Experts of a small language model.
Experts: 128 experts in each of 11 layers, a softmax router.
Below are experts of layer 3 (counted from 0) of a mixture-of-experts language model. Rows are named router (the router's row for the expert), gate (a neuron's input weights, with its number), up (a neuron's input weights, with its number) and show model dimensions 0-159. Each number is 128 + 24 x the weight over its row's rms, rounded and kept within 0 to 255. Numbers have three digits each.
Before each expert's rows: a language model's description of what the expert responds to; "comes after" lists some tokens at least twice as common just before its tokens as in all text. This comes from a sample of Wikipedia text that the model never trained on. Tokens count by the router's weight.

# expert 51
Word-initial syllables. Opening syllables of words and names, such as Tri, Soc, Pop, Mont, Car, Mar, often in table cells or lists.
comes after: " ", " University", " Green", " Soc", " m", "----"
router:127143125136159133148122139107102117100140144153111112163134172121079186154105147131112131151161100091163157119146142119132168099156117103134145111143099132127138119140115124161132171114183120138154082127076106151153135121091146115130154110126125146115115118134102149116124106108101114151154133097109154128141094094138152142146090124149149106094144077100112134154107116179171134118109100139087116139121178121121115064150110093136104097142156138076100115153122094138135115102154140
gate0:112122120142099129134139130132125122124107134141145119168124148171157136097132128084110103147113158085127146137115066108084152090146165211149083125085138125103095131131157133092162158118103118112124107109091132085127126116123100129183124096135110076085102139109128111132110119096128081154141150112142112124136139117148114113122127172119110112137161133134114109181113124104102135116107109176132139151161119142106148109141124111124154165104150102144129154125136125116105074153123166
up0:158136161112121100152096085149148131177127130144130134132119120127104111124144138124113110141137145092130132121141104135100188091141135124143123122119079171149120168150120138164160107113111133156131136132123182106157137136053124116153124138150086130186154121131141107102125153116098133142113153128158125089121126166114172129139124125139144115147109113142166130157123173082145113150122119120151182161118119108129145162120123144124111097094151138155083152120151190158179129143097104
gate1:124094166150069151156137135122131120110087147087122114107126147164129140123079130148102126133131108113127116136153114165122119153132141147117107156101094179140159129131171109141114150100080081107124097118124064111135124111108118116122111094116109112119164156103101115140150110123172140140138128065183153147115117088136095176102119105105088096166121119126111155126148078173136146116088115125144125150137122139148117133143111110130129153113144143110129082112167097102103121112129114
up1:078112090107155103117120128125120126100126118118143138133128119154123152150180111124112126079144145166137131102125118118120121094115119142145152103191135130125141132120109137118144160141141140133129118091102129073146119121148127167186125145125164160133145103127174172126124114150126137083142093142101152144085120168147161126113122187150129160120168108125111120150104166126060113110161123126131132081116140150114141099102155098149166160120144099156147126103129126167132088120174151
gate2:115123138144136127105112110120103176123134083167119096163090119094162158140122077132130124150140128114157146135102124109151122160116169105132144135118140180142097136066153131086134123148124121157143106141095108096148142108104144119130153111133105144112121102109170150161128157127142145144112183172110115167118178131119135106128155091148110180167175154117091110162128117113123190158119132147130135107153122124151184136102144131104129159139127118129125115118121135071110125116135156
up2:098142105141119099159161127119132074122116111070102160152152134146117106148142080146107173137129150144180101136109123109122125116149137149048126155134120102170118135120136133100135124130113169139091138110128109205116106190106147166120148145128128144157136102115121114137086163148103083153122149090119144141122122125117130127095135137062105129118101137153118115101105106075127089112150123114142134143120114124129153149095115107140111153110133118124102131123123121112133129102103076
gate3:170115129132133166179113129131121168140132165089124107120153079133138101078142157107119113148123124146113141108152129119149137103129141163153128135125139115141094107146095094105120166109101114157073125105142164142129079141129158116120154135134121127119113099074111100162121094100147107164140135116139113134134119099141156106094103189113139110145164140121128126116115150134093143092149129123097088115171194179129116101130121144123066108123132113165150162123133138123126096106099133
up3:127129127128110173132122124106139138131158123101133160066137133125106109121108126164160111132166155067138127124115133063146105118138129161148091091173115123154140146160161109115123151109120125101100081138132177159112078111139172153125130109098135177163123133141088134145138113114093159150142133138136109118109136122122116106142171136074134097135117062114144148130102145127097113082139127118128131123115144160155094155123116159107135142136104087134161127088105134094130111095110115
gate4:163152203136100122105094137119121116110133109148180125067165112106141127115122134137129120103151098126099141124108134111100131131127146095145124113120137167088100123136151115156118113159153090162166127113133120151107161157139138103126169105161106147087132107134145124139119123186153139139135139119119133122166111124142121127108150186196169124123179128131102118089112112084111113138121124128078127133148121120104102096137112091133145143110152110121140143113141147180111127168168095
up4:182125133158116130133150169115127126169108137154103143147161151135091101135130144114159124147142172101096087131129138098104140178109116155142129113087142107157150151118073151090079130147142090120115113117118130134122153119138126101114153148109038095178111151111159116110126151112102110108122098113111144125110127130099136140108119141145079140115067120121118120126108154126170128101090129100114120161127139131115122137171108104114152107131125123104122119090154163147158087158113142
gate5:125144130128117088104104105138101111121125149123090119133105094082129110137155120140063153146191127149177150107146156122136140183074134120107105173095119120136140124127130087155149069128150118134100151144114114139147137145158107205144121081140140154121143113130112143155134094158133108136113165143110130134141095107117111154097126094106128116165119150166147103082149151125146152118129100109101111174126135098118152107127135141147125140130115145128146183160112137135151136120098098
up5:113087083136151113178150120113117137137122121088105116109104077147142181141101088170112144139122120160135105126108143117090124137148112133120096135143154113121108123119169137147112102107112121164107146129143139141152127120174115150091160179115167147132122115139141189158100123121134094121162108131119123122175129135136134127144144118127101138143129137148112154095142116159127151153164137129105114113106150112168125118116178108090124104172120114163081221139151143108129120099133152
gate6:125158110150117144088120106151110134130104070131168103126134154119113121097104126134157104063153123104120158191099103107134169147152084070130119150151141162144126084095123132121127121160076132159159130179131124134093140127119122132100133122161085108098154126123083117123126120099133150108130174106176147174134137102096122133118107111142102151130122131085108130122170119105174140147118119125094139151123100136147137141143127115156144146122113166110124144143174119152099143124125105
up6:151164159131096158138121154158154126095159119142121114109146114158151126081127136113150138104149200138148130123134145159139138165118124120113106071142145137149073176128137145132124140131134156108134103127148111179138147168140141114137097142107111147129114164069142147095138144099141118179122135088138118110141130137133154188121136159095145087126114121148148172126091128128133176117111120129119127081156171119159124103136164121124113145076149110114114159118139140141156159108138094
gate7:130139107137077098126066118146116132110106160126142156058102142168146160133119146176111146114154112134102115133156093113123115163140106125131162112129145171129091120174103074137117130141106148080106129139110135100130124140134119145122131129156082114118094106156128153122138131123108138107139166130138141130156128098147068122111085183116133091138096084120115152159161129133128119143129140138150130133139148094111095155115113105119128188141162114109138092140152120097069124140137119
up7:141114129109095136155089128100119142104135116119090149110092167132182139176134114189108151113138098121130083151147099124111145144141102106153139154120112157103090105132091100130122118172082143096146122111120109105147097140115094159080138121135113097162111100143168139155117107132105120102107168130108136132114157157133090172147105132103136089111135088127120150129141163119135107114136134114160147150105135112131093125064127110124127168144156127088145093130139120107078087122126118
gate8:129100094115115145147100111144120125123089129106193133139149115190163150141122079127102142152144092139130139123134129136120129136127151119128118107140110152151135096105141124115114135100121134134076127153124153101115134110126138137136107098157149157129171161128123073082124111128148104163106163129136077198078096130145126146107138145126126172129135148105150131141083155163145176131098115102117116120132147104159125091133168138127153124102138176174132098118117181120085136110131130
up8:109127139092133103148106121131138117135073179136124158131117151121139154143124102139081166126143117161135088129130163143107125077103140096147126137191097121110164129156153104133158100147135186134122147173138141168161136106136151120169125115138169151124132203153149128075124137135171151141097131121124142157122134167123121159120121162138077135119102132109149119146120123132121130140156145132166098143156115131149140147116161117110159110167131121099116097148111146131178140103150096
gate9:127144161107156192137148128115113130109148150115154168119165146137132113109114133118113119150131158123137054160142156181103107124134211111139142150113077148118123119140140130134107089118154136091117145153125136122135122173091097155139153135127145143156168127142158104141140080167123105125137141100125125088114113109127121126123128108122117110138133101105109170154142165121145116106118145094147160127106112149152130165135112100116131093135118105118143157088162198113097152169132143
up9:089123153147156120099159118139135141117120175114173151150113117146136086168173103129150133085140121163105107136101125091110176166097125141115139165154129126146141126113146133098099121111165155126161082094102130109131118129139108122147116121088106123130115121108107110108080129188096141139115128180115120130145144156144086107166209125149089128122117132113115121153153117129143144110100134121118123106148187152138094146111141140181118133133106135134153171113117132121099133159154125
gate10:185133148116128125113109086138113122175123122153137139102164158176160126129148130116089062142111168134116131089074167152147133108126163130147145104143164105114121130093139115135125106128132133154162085079101129116097128111088140117136105112123094142151169115088129146150106127148089151090132141113147139119119142111104157175101150155120109138104115102138091118133141180174132116169136166132092149141164096140121150133122138167126102124140103104146100111141115115152148102131137157
up10:164094103114130147152121164154111151138128109154128120154138136129178085097096138129150170184128138134132130138142109085136107104108141128091132112084122105107089099101115103084080109139101107070139130125144126129134120119114183119108148116133156172098149116126151123128147090116131110116134139122096089129118131093113106100159178116111111134105133149132126088117151175121152165139101143130173125133119146120166116127104118129147166097098146144164145125113061127139153139146112084
gate11:115117152108163109107104135137117105139124127105156144138127130141133148123092115119102166126125167144108121164117121126116137105141119173177173149143144115129126148150137114137109153149079104139103140157154113139203125134123119107134120072131163174121145137142148125064090097172102108133138131156150080089072114158111070159097117129140127129087111107168139151133112094156100095111107126155135118130116125155134131158142136089116105125139117132107095107113146142170137140118082116
up11:121130138115171138119179146087144138163138112088129146120116127104143132121159102109128071109090114105156129128145123116089149147122151075120121142112148135122113101112154116123149133102112130162095098142108140156090118138142101132101118115076118113135105116150107148152133181106126108168121133149126085116141111152131129108158147091137099114082128168106092091120141160127145159126140068099131156091134108103110114161083162163140105110150114153154102110163150111124134158113155077
gate12:146156098144111117174152095135094136119137137129112130070168074125159176116092121129131083097137150156116086120157120151101127162110139122095188181139135081112133083125097101161097129123125117117130147111159144124101121145138136097110131134142137099122092168107152119147137134116135124121171175139119124117126149129177133140107167136167116097146130118142163100149138110141128147122112157056120161085140130119075147123105120134123100151138142135101141115120100114135112110147139123
up12:145152159148150093108115152121148145147112100130132093175135129159132093170178147099096111118164129161142151097140154093157127121153073115154093087120136148153088135157128114125150106102126119134109147127110141104115159138122152123112111136082110106122148129104137131154108114111111127123107142098098144112111169121136147092136125113077130172149125143142126144123149197139097127117183122144125142152110133106172104146151164186138153075122110104137109139098121160136170140097140126
gate13:125110112124127150124090149103107129091107143123151121129135095137170156100069119137128148069132151147131123115141172152139119133118147148104058151112137118124148101150128092088148096126157106108127141107090107139124157135113124132130102117104119100108163102159166119100072126143132119133135172130073097099087132090133129125123101139109129111132094127159144116126121150178121188147125098136123121175104150121176071124125118134096141129110119108114133138173131108118124169148159144
up13:158133079141133110176082155114119155139152147128145117121143113167159137074130125124149091084111116133148117096139143166099123137103127094113091130111110115130147107155145136130112156109112114123168072083096120109131074136112170143076129151128138119176147122111138083134114115138091157140101125115120050161132142149151118118108130126124131114144139116100106143141082189140126119125131132138104132113092151128165108131126164150142102104101125129148093153138148102149109148100114101
gate14:133111168128137161110110096109125118113133110164121096114164109113127092130121133158120123141156118106161170126144106104123114098127146138134118135100173175095107130161159094097159166126132143162121086132104133111144143123094105169127128078187100134091149153120151142122156108127126129098112119121088153173111095140147144135123167126174147148107093127116131122141137103136137188172091112179069115156113124122168137106135135106145141132109131131174093093118117141135109117120093132
up14:095120123139118119123103130092138093107126124131140130088127074157116117099142135132094148130138108153137080155165146143169093176166123102155141117147138129124161154086117143152146099119112121138099087141161096122135097107133129141140127180123103124149133102088164093122150119097149109141124170088122118112158105143168140158088137132127107131077160086194119110093104114123114140127153156109136091119104098145122145135104129124123162142154150127130115100115097181098164146133117100
gate15:085133082171119137115091128129134157128119155191144135148119108076138152111128160120113106154139156128113146146110147079070146113134149129120148147141158118098126105168155119092125148119122163097153108108137147112126167104099106116170116108107097090091123121120143112138130111117166088146159120147125159156100123140139135116123087132159142125117116103103158097127140175167140165162113134128124130130131135155119132108141116126084131104161166113068150105123124124120128148182171090
up15:107130118110105141165127085126158116160112135119114066125131129198131129130146145132128179108121161115146127079160133129135111118131099142154130105108165111136145131114107087168135125060128142110106100134189106171131139104136122171119119071129111140108123138163114136095114083154164114129136100118105140154110080132167115109123132122146122143120133153134133115141142080120165129123109156097142184131123117117113114127146118108133112121148145112185110094072107141157136127100127105
gate16:094162147120175133135093111128099123107128112125133128136135128136096130149145122129139098173114139127107136144125101096132087103173193128154128166122113143152144108132140168101137127104170115172133150126074140105142114115161069144135110137150133117138111099115158146126108116110101135126142122096135118128106113145161133097130141142145119157117154095101125131150123119112163170161111097099140132141097158195139052117145139108102096121100060129120113131106161138109136109100174118
up16:188133148116129122165119082167094109155151159132101125125134122153161122114109149123087127097110136075133098112154147130159087105134143116131136123162082163117119105116129095140168157095124100123148125120106139153103121136117094090147124131172169085129102122130123115123141127150106115086150149141161118117139097137176118161128106137115144112154141141116141151166168130117155152110137132130140144128139129127160110121158096104130132140042171170140123163127120129175117174095117145
gate17:131099144111097167149147143146096135118134175130119147121150116133150154100097136134125126186124114129088111135109110124079108152129125124100111161140114173175153146125156150119097136112152104167147138152094098106138142166133136142121125111155144137196097108117138081151160089150160100099135172147132089147160120113137153150111136100154126140138169137102147140137146094121139126097102150094110149126179128124154143138090105132116079123097144149138111108104114147067126092115143111
up17:169129148124181135130126119126149161093145101149120127123122116117119135092098107111164131137151166125089143081145108143125157119115153160104150113115143106122136135100132135106086097128090125142106149113161148102128119211154130123180132094135094125114121107117171131121175122138156175095163124117117112188100156140123119161120092152143114128084132123123113131151114145088149135148166110140137112127128114112120169110094120117129136077143146133108119138114201148115106110107094144
gate18:151149161146099103141138108161123128099127144141130149121121107115122152123115110153074118160135163165133121134144129146149108167133157122128109193158142116124116111136125169074096137118175112146146121100091118146132198185126145111154091071101128125109085088136142074072108093087091105119126117117121139127172123137093126093127116110115104116172126108134123104118123125112130131133120143104128127168127116117122106108127168118140095126115140117092080132137130157102109114114156113
up18:132139165132173094174185147092097115145118131137111143136085097132112142110119147129130166179097163091116120122143116157116110131145091126146132088136140096083152068171107131114132115107121102141168144119126122133125161109128159123181088140118148145115114127154102135088149105159145122118096056131176134115144169147112141171128160126115112093099127135134128132159105103151116126123098098141147107125118134088140116122097092135147097141137144112102092107138125095129143117133131093
gate19:103147115103105105106135133133117151143134140154137133128155131130151130126116142133139157124136118131137119177155126154065140111098147137148099129093131170062085112104131159111176094139124120166172132114085161125107139109178058129133094102142133152154140144100106103140145121144148125111146144104155101145110131109120116148127148186087130135125092098149136145159133145118146140163138107104107084127158114154143124143112115152099144116116139124171092106173073139136128131168091146
up19:113156104109125092092146100128128138088158119123121109146146138144160121107127139150102140139140156109133157176123118151083142112121181131138141145131130154109128113089128143122151087126149147160117129126158096108083103127157133134112115154119137198122116109121128103145125119148117129128130143142158130136091140106119133157111153177141093118151124097146123155131115134151164145171130121061131087129162155085149098167104133102088144138085155115118148143116102107149152156199076105
gate20:114130162137142136130110137116108132116183137125118124113167097141103123116109142137108101141151126126135146138150124135118119114088104145144130142097140147130192154116170115125116166073135138114168116105108142161113141130112125155125111158108125155106114131121152124116119072153133134066133114102161141156080108150117087101133131115123077150122150110137148152153129087151122174158145114141140079106132121125161146135144169079107074120112133099103076119130125160178166114094099159
up20:118151105093149125189123154107109114133139143142121104112073139156146108108139158129120101111102159117146111126145122139143163133128127110154110113113109139106197113133141148118115112122086144115153102100143106090091102140118095176168104086078141111140157146154082094089136137125084098112130123143143153151147146160152092145121096094130095139152079148109109120091150121163136144100139105137098075146134086107102117136145133142109121130169125123103145110078107151143141130125119133
gate21:114077153127063158112115117116147127122110118127169120144137146143131119146116137156120120079135135114147183147098134161131152124137117150173096129146165102088156150157075114149130134105159133107134132140159160130097179150070121104133110097113116135123168161108109150099142131143110089121157099132160164177127138081127119154103110145082156119121126112160141117121149147133141111116102131145148106121165113094133137122141136141149130131127127129140187132169132117168176152114088140
up21:118073116137074161115137092128119112148092145139117145137134123142086133098182109141136187090107117148148116122143173111087130113127121102158120152156136081078130104098139143102158127115100118136124139153141113104128098116118149158138172117181134138103147122091145136136165162101144135147137148108144134164100074101112176155120104137126138138164137109124133130160107109137107159070122090136154116094159123112098146151133129117148110137105162113154090128101128116132109085127117147
gate22:152116160170125116096135156144152177131141136161143136128114127124134098078177118114121104107127137152153176152133166169126129101146144102132135104164115101121099130131117064129104124122175145126135112168134127157129154111135148146161132116079098125136147175107108096156186126130169096149131129099105158165139124109117141149099109122110123114134139125119147108086130099119097159143123092112129112122138125137157136132183147155134163147153118117081123079098110153123147151178098134
up22:075116098166129105139123105129116083141179126128125138129145104144144164155150140094115172147089142141140131102134083127124119116147167146157190146129118154169157122103102164131117138163116072128098129148147172097169131116128155118132086124142183106099146103150134154138114185160104110095114142132092133121077147150140093153127108133113125155135153126149129153123094128164147128128178142100114140141115117097114152117127137137098108125124135114155119127125086107125121151106116078
gate23:134167156132156156125124089154120112126131155130128085135158093134116161126131116134100105160132113180124098127097096146121124107109176126070139128119148133113134118157164126126156104129127110150157126123109139049159143151110148149109150096141123096111134117135122136126101182096107154131121119117130138145141146086085197175126118141132142147114126121108123156136106114151096150126121143126048114102118117125142111112158158123086065097111137102141137157161110161123125127107145127
up23:120124112161125091127151149126133103097121132144140139138174158128126123143129128117140173120107150086126122136120145133153101122132131180135151113128131124156131131100120170164116172136130138099073149139132128113136132070110128148137119155112136148133094154126088081132128106160119129112166114142101114138113073167138086130161104113149073142076135168155086180134083138089121134119155128148109153138102112142129145104103086124170183147162148119117118139095153131174105149118138143
gate24:114161124128161144139115120085112145121138142145132112107111103132116141086118148139109119170153075196156132133147089096124125118114135108085110060082154089135145136117149146131132090174160158129144136109127145117170143138123163130109156136107109131149165112131142145155178118075138117131123150119182096145107152138091157160106118101143146115118118131138125135158120180150123137126161084135121125119112103117113120091132139157099115119144167115092162118155115116093093110150096111
up24:139132136118120132135108121105116139130105127142082134082092146126128159119119136117126117144082115170151088151109191082126113153118145166108107160106174127113083164143125087150143118151128099136138161133122081115125145122116143170134150109080089142120144119140142120131119146166177086166148110142125162134121121116155134148135162158100136103172120101140122163123121089133141150127145099128133122099135115117047138087111114139148130114118159140113105142134110101153095085088129160
gate25:131092120158107109099056096146116145142152171155159125137127115162120139082131160141116086145128151141104119101146134069077142124129136138131102120135112106163125156194129128131121149106119143110103119153137110121086182101114138148136126133098085129106137137148111136080094097122125114141123091139133085113119118143166146118133131137121136136162127144110124101093161118153105121114167145126112170125133182172144108162163134148157141147154131113088106121127165109142135083116161127
up25:121109109120095143119193150134116115130121143130137095110143110103107143144125104145165115130135129139147170114104141156101147120125133123107133136132139121122175148158119089128159122116108114117106104214109085171119143170131089071098134160138115097118121153120134114157114093106180111113106108119142166101125134145087140105145122138087161106150154127071148113166148134123124122144133148144138139151102099137176135167132096113136106127081134125125156116173133134108123163074134151
gate26:110126130123101100090112115146142134138076131145153100147111142146134128137203139143128120154103163131120169090105077178139102116069129141128118095151150158128104148157101136157129159124117156089117128149128126105133109128142197114137103148115125093134155129127113143129113130136132080185155100118165140146124124106115119120122095194093132084131160111144129159133127131149134146125119126115120140112122182132126116128158131098146164133139127137096155127183156105126161174140108131
up26:191121130171142119126157119168157154161116137164142100126143130178108110144126138092092131092091159172064119123155145121148099080158147125120141131165129100149136125128123123111145159117109128187098078075144129152098143110102132115147141109102107155102151137122138159134137132135142159116089161135078128141144124139174165102128104095098100119161139143144121102142155125123143120158119126156132148159186114124171134136158131130128132127109086100142102133125139146128108149142133125
gate27:121137176120133114132132140141093121109160130120131143139108160129129109108165136142071112129127103102156085125120131115134141164149178142176110151145109158085129107130147081095126128098148111138167143134132150154159172097107118130133082133098149083147134122146171127164145118090117148077072129158153119098128134118118119091103091128134129138102103141137083106160143144113092169142106148100177178142116137120132108137109142118127131137110164109149104139127169112112124150172161122
up27:129114169126136119132132147132061111108150111137120129123097112103145109149127129192082099102135153126165074096151113128134146156161129126170118142147123173098108118131142174094096134118143094139193124125108097146150144145123155144093095144122131103178142116108135122180129129066119117149150107146141109112105121156139120103130118121145139130113148151135088076172144167129129161118117122098132143133163146137125124162108131107105128141105151112148116157150110139103116153179140090
gate28:149140107109142110187121135128095136137142125167092136146143069165117130150123133125132112148124168123140125114152146151112127198115174100144137145166155176113159140108115160164179139125127152104139100165101094153097149150111125094146127167143096111146139155057137108079106123089114145115150142132114136110077130117159111149158136143146114128092129151115137136123142131136108138149115144148113108103109131116161153129093139135102096115101115124107073115132109149116138121080138162
up28:159123117071153103127134136147112130148163120120106138158126083139076107130123127128175128087139126123097139096117085163079158097095130128119109150128163129116087138121114129152091115123116156128146124118126092140134113148118140154120105152096153159166138148157147154120096141109124145146110129102107177069101140147136082157123103156133180096164141104103115140102132152145152121151138130140096118135133129133137146124107174120121126068101098138138100098141083100129136123137178079
gate29:125121139148151107133120100137104102108122112128131119142193147147100140148113113156095103126122147164135135153125097143117119117131098114079148149181120116091128123144125104118152117100155105117156104162082187162145157133119154096104118172174145135132125123101151104093139132120116138128134112120154096151121079144151095158123129102175099175105135131138107077105130140146199165139145130132125123119091131143093127102108096087115118128092138143111140104144113132171180105131143124
up29:093152108108133118154169147141140118149123153143144172139150119115156135125134130066109156123138137151118076117101093086150168102080135113117127175117113145118157118125056120133125168156065146147147138153110136152103144146102109088165089144118174134126129107110118132138131160136161102133147157134100135116144132137120138148119121140100108120128148137154143140089129115155136097118136094093123156167131132145095107116137111110135060105132119108116107087158138108112122186147120097
gate30:120124093112128124133137151122132123081119097127177111130142121118150096132154155139103138099142108098131121123126092134097131108097090166143136110151104146129130129135150198134175152120154153146101147126121175151095158182120159109117095135129145146120149083113177129108181158145060141126154187134115121082103148149137138117112158132124102128121126136150125109118113153133156121153144080116115072110121118106151121114166122149081142148105105108095118145111125120143099110126093111
up30:193122135127122125153097101103130155132135137157112116132129122135120152149128141132114156166139155122141119119179129144145142150127141067144092142113134082151114136099073075126120151131096122148087101144124157134134119079114122127179133101109082138124095134138101096072131147144142133141123146125115134080199138134145177115124159093160131127108115129103152087104139132125122101146118141114137137105141113151130138102112139161136128107185104105086089103095110158125144098125125095
gate31:121112161136120168144137104121116131103176166142140125143124111123156121114133094136139108111092196148092116132105115136088165099147153151165102122146175125114120127132083095089108109110128117130153114126135159126152146130116099115163098137118080057104119169123136132135148123107171150093174110118117136160124135098155133154135124138094114102142132134139158121095127149118183168121101098125132118144134139127127088115132085141135054137145145106130139072114124151137134129112154155
up31:123143099112156129133115130103152162131094071125135109141131132089108133103150126097128138136154121128140160116090113069131070144126103108110156094140150107143140147105167150159143116117108122164077124136143161123134138137144161092121167113160113155176139084154119139137101123116135104111088157129132108179167098155114162110140178138158122142087133126115128131142115129148116123163158173119117146138132143134112165104125168118150149101147130174140111141135116161096120067134085138
gate32:120135159136148103113098107129135128136126150111163152118143119114141124144131122130136106131137148132110149174150124140139103115132114151131092124122102166140075172136132119110150142127142149136107130146092127158126099103133125161061101146128145146112130093114140163151141090151140156179154134169153151151119143142125133156153131125126088185108111042135140123117094160117137132106132081175103099149102142168149150126114110160102136158133138102203099092119114154144130094119103105
up32:111117176131131125153116154093110190135136130130107110144131139091109154135113112147128127122179156135123164141095147117162157118147106146114130138150126138159159185150128169129106133127111132133152129133147103167135131069130134151093120134105105181121133088118129131109138126167112143150131138150089159165097151113131105135112110115102084150135110115117148166088100123132136081143162112117145111115136137141091105148099140141099145140151089116117118115178176089074111168073127114
gate33:067103140100120109128055163161125125062144135137114137170148124151157126151127138144162135135135135114113135155177128105099120105141134123149112133134144159137111106118098100139185149090141144148117117120148153171100127133150120121129124132115181144147093076126137163127124122119128136139098127146108125142114113126159120159137146125126091136086072117109150111081083091101129130104135098177143092156142167139113142126119125105121100146144130127135077113141151135120112088169103105
up33:108142197162151120106138121128163151089122152122119108121144172151111097150152142116110116162125104110118102113144118137118124141145132138084115131140126157173147126192100160104126134138170132070133131112083152114127121094114151160099103118150094105153135117117158109119112163092129130137099109135141117148147145109153120027135141161165138142113123132105114113162093135116098124153130146133119149097072134155112128132144111133118139136135122118154128136070170161119151127107143145
gate34:132164130092113135123142137107124134177087161107154163095111085155126157118127100089116115148106094166107120100129093120109088152150128112059107139178140127080123137118129140104097117153122133162117120133130143151098125163174141153138182117111157134135146122154088150124119134124145157117135136102124145130128141141131122149128132144112119101124126176087122146092115155161088159164166118088115145155166153114100132177115171136124083131121074118128119110135120115130151142123170134
up34:127120103090176085101132123128150125130135077112126115139131149094156127107113114119159121130128146104096087175131145166106147106170145126158117162091115109139132113137174115088128083087123107120133114128134121142232149102159144098122118110163126116133154114162130140170141133125132119117093121133130107094118109138063128126125138110152150096133111102133104107163114134132154156113127125127159128073114135128137113059124125139146135155134175128127125153096140132138162121145112100
gate35:150126122136111119115147103160116156144120123116104113133148122127129129122143094131132086106111111173174147145110142149121118109126150105090130119136133145112170089089142093108104091087159123151162106137120157132127132158148101127108113075116089174065130175076123090102146122120140095107116128149158121143140084152119121152092144138151125116152162134101136134172145135144134159169093128153125136123111171113173127128097110172150126121105116178117179153152118101114139139125157162
up35:113108168114144164165140128117108133160112121108124127120135098101150107126102113102144157128136141125169132148124144099081145143119109101135146111107136111137162106150143132081073107119136096184144149101121152108175162149145125115127091121105105108111144155139147123157123119120098065148130087087128091131102176155090106158163125144115128116154112112122105150166096122155154112169118152112111153121119145102185124114146111135096094167106119153148115141169150128119156147130159173
gate36:125113126149112130118110159124115143141102135117139127112152145134115146123123102144150136099166173184152141109143151116122158091158189134124159111107161121147144132118164156124132125147106141135070127177128136114130159155121159134081161098081107154119154128131129117184161076184105105128114127105136148145084130153111132138120147128134146136120108106126119136120145137123103133138162093108118107099111117107088125159134152156102149106105152103151095090114176171171158114148076105
up36:098116097138135117164132118111103105162099165097164116128127146130113107112103126159141119149147076155106149128124091169110158102085130153130127117120102172131116130158094154150107137118084135075127130132120099116146127157144138092132133104100180102150151118125128106136120111149118091136075160127150175167130114145135144174136125151136138077138111130092146115145171129133096128154133140098161109089112114109111092154150182124104116076112127169123113110142166111147138159142101113
gate37:136157161133134126137121122136114111160141104147146155111156109118121123142104087150099104135119111211147190150154111157100158110122103178157120136143157109109085090136159114121133059119112166154127094141133103159149130141139150170128127124129147158141114085171125179074126104143132087138114100117136125127117100139111101106118112110153126085129126116119153121114124128139116129142137076154117126087113137138137110122104141119134099109126076173118123086163112130130151140084125127
up37:110147142150129084163165153145136119123054115142094149142161139135104114199105149122115145120178103134128121134146146104135157106136111128188108129128143126109109128103129103080165117180113131146169137145116159107138100133128111088125101162119129183108111109099152130150116091119139097118094125122138135108138094109106100141132117112147130106122106092117142115094171156085159117124098096123142162122123146141093117126113119118143123147175167136111138108163095153142162094131143152
gate38:153145081084127121122092115137103122101133115161144112103155141127119073104127119126147106098134149141157193126120130070146148120158119092170114107143155149136158206114151134143101149117156157129120152123130151154083120118090102161123140129147139130116134129143115123109144116092104128109147140093126163135104110120175096115111145138110169147143140097144117132135092182184087121114152099162144130124164137133122120112120140125081135107084087134107146132133154151156115153133114137
up38:129144101124131111156095154133115122115100115110090106126151136158106067154145106102127183162118123119125158162152146116151134138179079121172158098123121146098129129146177135086101098123132151120102131157109133184126145140140148129103156152144122130124125145134139123119142136097147138111094131117140131130106155150148143111143143098101068101129145156077105142136094150165142164107089179139163152142081115140137106097097156128117116129112124140142135087142116173102097095103141148
gate39:093155115133145099142089111104109126116125119101137124086152116169105151052084099149149074122134164124067135112164103125122121119139153147153114121130146109195104148152126137174151146118123108137086095117115136122171109159107153131096153126108096121129109147119118117155131135114115147116114126111118118154106144149127093125120145131134132120181169106125104119131124102143100117178089141119086123126095119154126114121141172138132145131105081126169129121155144172148089094101157126
up39:159120133073125164147161132142166150123084128168145096161134166149127174124134118099128108114144091139134092128105158121128118144124088102106079115122113104130090092119151107116131072122149108108144117118131135114130175135145136154135116108092116120145079145136147106144138176084137135088116145107107095143126120155127116140142133039134147107140167113101111127129132128098143125111128171082143184120120092134129121089153106187123140139152109140125108147122127121131102125126151136
gate40:140149099164134109120093143138133136144137122077126167109114131141151139109099099112128125117114106119123129131165097149114111190149125109152106094139112130126148092169092094114107107143164117077142148114115119130146153145095091137147131154174104121174149158134116133129086104080114081158136135121110109134088104102152144095133138142137107101143139150141119135142122158087144160096129121106071122139094151187144082149134102103108126137169113169129128135103127177132108147091113124
up40:121160118197112129114127133151129151144131121169102170178112139153135140102144111133104130149119118115100172142144110136103121175158125153153155108148137127137136127168101130145124143109134084128122128136118113105139130156064136130147170139102074160133164139110158159121094122118123152142102139153098141146170105060128135112109130136111146070170097129123139114102116121080103131100113134147090187109139164147104135157158111141128127143127144116173117116114137136139142179125156137
gate41:139115136137099128108133175153120114105144117117144128116147172124109146108107097137127161144163106113094133105125091134090145156127140114124143142158132136124152132111114124112071112073168157134185138116128160164156145130100148146159127118111134148117151099115123092097120159122146128074130101117163145139152157154099134137147112158177113097156086128120103131148124111114130153112074096103134167151129157113115143153122181140090105167142150141121118088137147178081117105160158147
up41:079107154112101152116106150126112125110111132093152129144171158157060111119109135135110154133116134114133108147130153186096136133121132138125090134124123141087148166135145118183087132101161141122137159146132156188120138099071123088141133109148110134131137134080155112099110105120135155151125106123157111097123088142113120072127147114147122131093083116182115112134114123140157162131131140116093103136152142123142121172130156099113160154148154129146136157155152140124098109162083124
gate42:140141217150126154128161136131134113096129162090133122119165116169094104105109133162102135128120119171117161118135151133126144098106139115132117149124132116129093136084142124123164117133141166132121160163128132126101120138111098122101142129137123132128137135075170041123207160134146115141125137146108119133130066112160117143081141142153122141122127123126148180136148098128116098093114116105123122108091157111123099139132161149154096119147132148105143131098172153145145118107112126
up42:178140143090113066164117098096111115129124120080110118140184127168107111137119101145104099141119140133116140153204170139107157113126135132117148097141074094110103151140163140159153130113136155110114124124148179131149130087093102119123160112135129134145170131097144094140113151112136144130137103160109153117091122130125118173147142161130131110113155112135120150143084118127145120121163150110133155114118139125119128140141146092096088143136143119158148118145164160129167113136178180